config.yaml
d_model: 192
experts_per_token: 4
d_expert: 64
router_logit_norm: 1.5
lr_router: 0.00113
norm: "rmsnorm"
beta2: 0.99
grad_clip: 1.0
train_tokens: 490300000
steps: 3212
Below are experts of layer 2 (counted from 0) of a mixture-of-experts language model. Rows are named router (the router's row for the expert) and show model dimensions 0-95. Each number is 128 + 24 x the weight over its row's rms, rounded and kept within 0 to 255. Numbers have three digits each.
After each expert's rows: "comes before" lists some tokens at least twice as common just after its tokens as in all text. This comes from a sample of Wikipedia text that the model never trained on. Tokens count by the router's weight.

# expert 26
router:118165143134118150100142083145138117164080172126153092151161122102168157156091111142106131134087138154087143120124171139085139148129146147161093126169127092126150127110125138144099110116142120128099153109135120133142123114156162096073106175151114110098137081129166128137143170109141160106
comes before: " the", " a", " to", " by", " his", " in"

# expert 40
router:125158148157138142110076144126141112140171125096134147171150129101122112145133134150142121174112137103141118157122139115153139111105125111136158105114108178111137080109102104152113104165132061106122127106142128120118124128114125106107104157092101132141126111137157122133153144132134099125
comes before: "1", "2", "3", " |", "4", "5"

# expert 34
router:094131161095145129121102092145148118072142121091114115125128106165127120100091132156115141104125137138152172086134153116125085116115130112129180161138151108101084155130138106112183156158071142150152097160110137142111101144109107120170121089126088142144173113140168141127109142130146083151
comes before: "s", " of", " to", " in", "ing", "ed"

# expert 16
router:107139152118114143094096129106147099142132117105141144149134100096114162137119140133157133101112110099151121141111150119177145103117137090100203153121091145112116164113131109138136133101141161127125127095119132163117172144180114118191145145160111138157125143106102127099166150097135092131
comes before: "|", "-", "\n", "==", "The", "==="

# expert 43
router:100085116125128128127148148131118111151115109104176147132127158154109151143178105091174127113128109129102135138135155129086120164142130149125085128079137149163129098135100150129145108134105113086139147155107112097102095162083111174134173102184152185104105131138110105121099130159152156129
comes before: " ", "\n", "0", "8", "7", "6"

# expert 18
router:119158106132121141126094115133105137154133117108137158150114101140120131125140083104149126121092096091089156120115167134090133150130096137109086114138100101163124119111132131132108128129144122105125148129098091097142096122123128139097183162126126117117142083107084144122127152114159114130
comes before: " ", "aged", " \"", " A", " →", " +"

# expert 4
router:127120109127106118095115117130122097143157162151107149127140133113163112128151146149131119154114160113124103099111131113148151112104106108117158118141134102092135151169140081088087121149098104118096167106142079114095128116123087142116128173126064136087123121107142094110151112107134139152
comes before: "9", "0", "1", "2", "8", "3"

# expert 6
router:133128101137145088102165094125117156172148145155125160192124143114120108118126110128178125117135162074106114119112144160115140130112118134126077119143133133184094165101113124152106121096136121155091106125123118075109116157140148126126131151157142124120121132101151100114118144113143108123
comes before: "\n", " ", " Votes", " \"", " A", "born"

# expert 28
router:112143116082073185125156129162115155139081118139102138126146129142099148140098103101121103128150122132105125134088127142078130182107136154127124142160123131098119172110094144113073145164150140131135119107101155104174132119112113122135119134126115139093120121128121139110152130131158146096
comes before: "\n", " The", " the", " He", " In", " It"

# expert 14
router:133077112151133146127161167122140135143105117131150158109127152106099099110150095107153121119141128110098107121130157121135124173132144163153093161089136145161143118075084129148098113142172143126112110107113142061151113110107157163135154115124171135172149148126174103093132141130111121110
comes before: "1", "2", "born", "C", "S", "A"

# expert 42
router:168104113102105151125144098149139101130122117164121115128119112168099156141092080145139112134103154161130139162102127085118153143103111115100097133138115081107128153160150112131138105141102161128108133122133106176098072107121113121109104164116123173142097099116106132113162150103157098165
comes before: " a", " the", " in", " an", " been", " not"

# expert 31
router:134126156104137140144117123118096117126138175094177131128102118177131111087132100123148149098126116134099157091156171113110074170148109112138110160137139109136127106120115119087139143116102123123108129181124105084146089130107130161156160116157120188137153109161116137145093093144133102182
comes before: "\n", " ", "The", "==", " The", "In"

# expert 7
router:120128083138162084117092128142128114137165091112119112129133145103126121107145131119147136144131146083147092157131152107136137131111169135104143109118136162125099165141120132150115128169099125118155137099110111124126120089065142166094134150112076129143132133102094126158124139103152119094
comes before: " ", "\n", " \"", " —", " +", " −"

# expert 2
router:129120104112102084152162159155144153110104138078125114141076125121129092105108126105113165096089145113121134128106107130101088122109118170128136148148142078096145138084134154151125125151145108154130128124157146122114146139123119139128120142127138139104148160142108138103135082138105182162
comes before: "s", ",", "ing", " of", " in", "ed"

# expert 24
router:166183143089159129141151133139121173129122170162144123108125150115111150111138145096095135129173119162070152109110147143096111138149147125145148188155105121127140113120086148146087151133115155089152137126110112146127048101110120137148135134107118097136150097101146159154151131125091116092
comes before: " the", " The", "\n", " a", " he", " it"

# expert 35
router:160102109158122122152122107124139125159125099152121168080160110124105171114121115122119126126105094095135152158131161072140109112119137113161127108086130163145139127131132100119127095160150110151121072133089138092148127139116098129093093140147124121155128137148131092121148149127153102095
comes before: " |", "2", ")", "3", "4", "^{"

# expert 27
router:102131103146128134106154162136133124153112101097132133139095142117103105159154100153176126135126135090175097141138126080128096145129124144104122144094106138126145079097183132115133127128106087101117119136101116136089158138138106159126142141147160133129125116109115165128105119147137098139
comes before: "1", "2", "0", "3", "4", " |"

# expert 44
router:169148106104113103131121134126115146115167177102143153116122085155129110110092133120132143113128137100146122131156128095157105117145154106149125183168178068115071155129160093109133108151168106171139122118134132128172130129131152104139098120127088150173188105140175153116127123145119104122
comes before: " of", ":", ",", "s", ".", " in"

# expert 15
router:134151145102102127136162150158143162125116130110180174161104107134128142139146096098136143131086107138097132110127152077125060156142128096104099181147119085109150096107132148118130106151086094135106137128117134079100120122107090145138124145174108205092114105122098092106143123142134140110
comes before: "0", "9", "8", "5", "7", "6"

# expert 29
router:109140117125150114120143113112141074159102112162157108105159146156130154139090098089115119100106088132073107147116153126098150138101130150162089090148143162133132118119126151133094130115095159151080159134152089120173106150131137127075127153155102107141137110146160089105149128123108108135
comes before: " the", " a", " his", " its", " an", " their"

# expert 25
router:113114143138115105166150134125110104140089131144103095134086099189138116129137122142105128122180129153133147061146136094145133139172097132124138113158135093117160162088105145129168117107114152162141117140132161076126150128105165091141126136167131147117134159118111159153146117167108162073
comes before: ",", "s", " of", ".", " in", " and"

# expert 41
router:118121102154148140106080165147121147119098124128105116097146158123119131145165108117103076161103052144154103147120166134129122122122135142159141113130100132177101138137141119114141166178132126118152107114085110121103143165141133133158170090162131122169161148113096165093111108111116134111
comes before: "1", "2", "5", "3", "7", "6"

# expert 13
router:110089109112098128115142130172137113148108097122181185141097123119136126138140085126173133098110109103099118147136135099109094156160129127115070151096111136163132119129111154078125126135107086132085130128121097068116101154113122155133153141157125189087112119117083107141117144125153142122
comes before: " |", "0", "8", "9", "7", "6"

# expert 33
router:137123108089093147100122156123139142162092109113163141142089126119123097132103069126189161121090084086139119137166179101104115109127152104101096181104110106124128115138127134085110141174144078143112157105126089118106144153128090146132151163121099162108137118132090106109136148117151153118
comes before: " |", "0", "8", "1", "7", "6"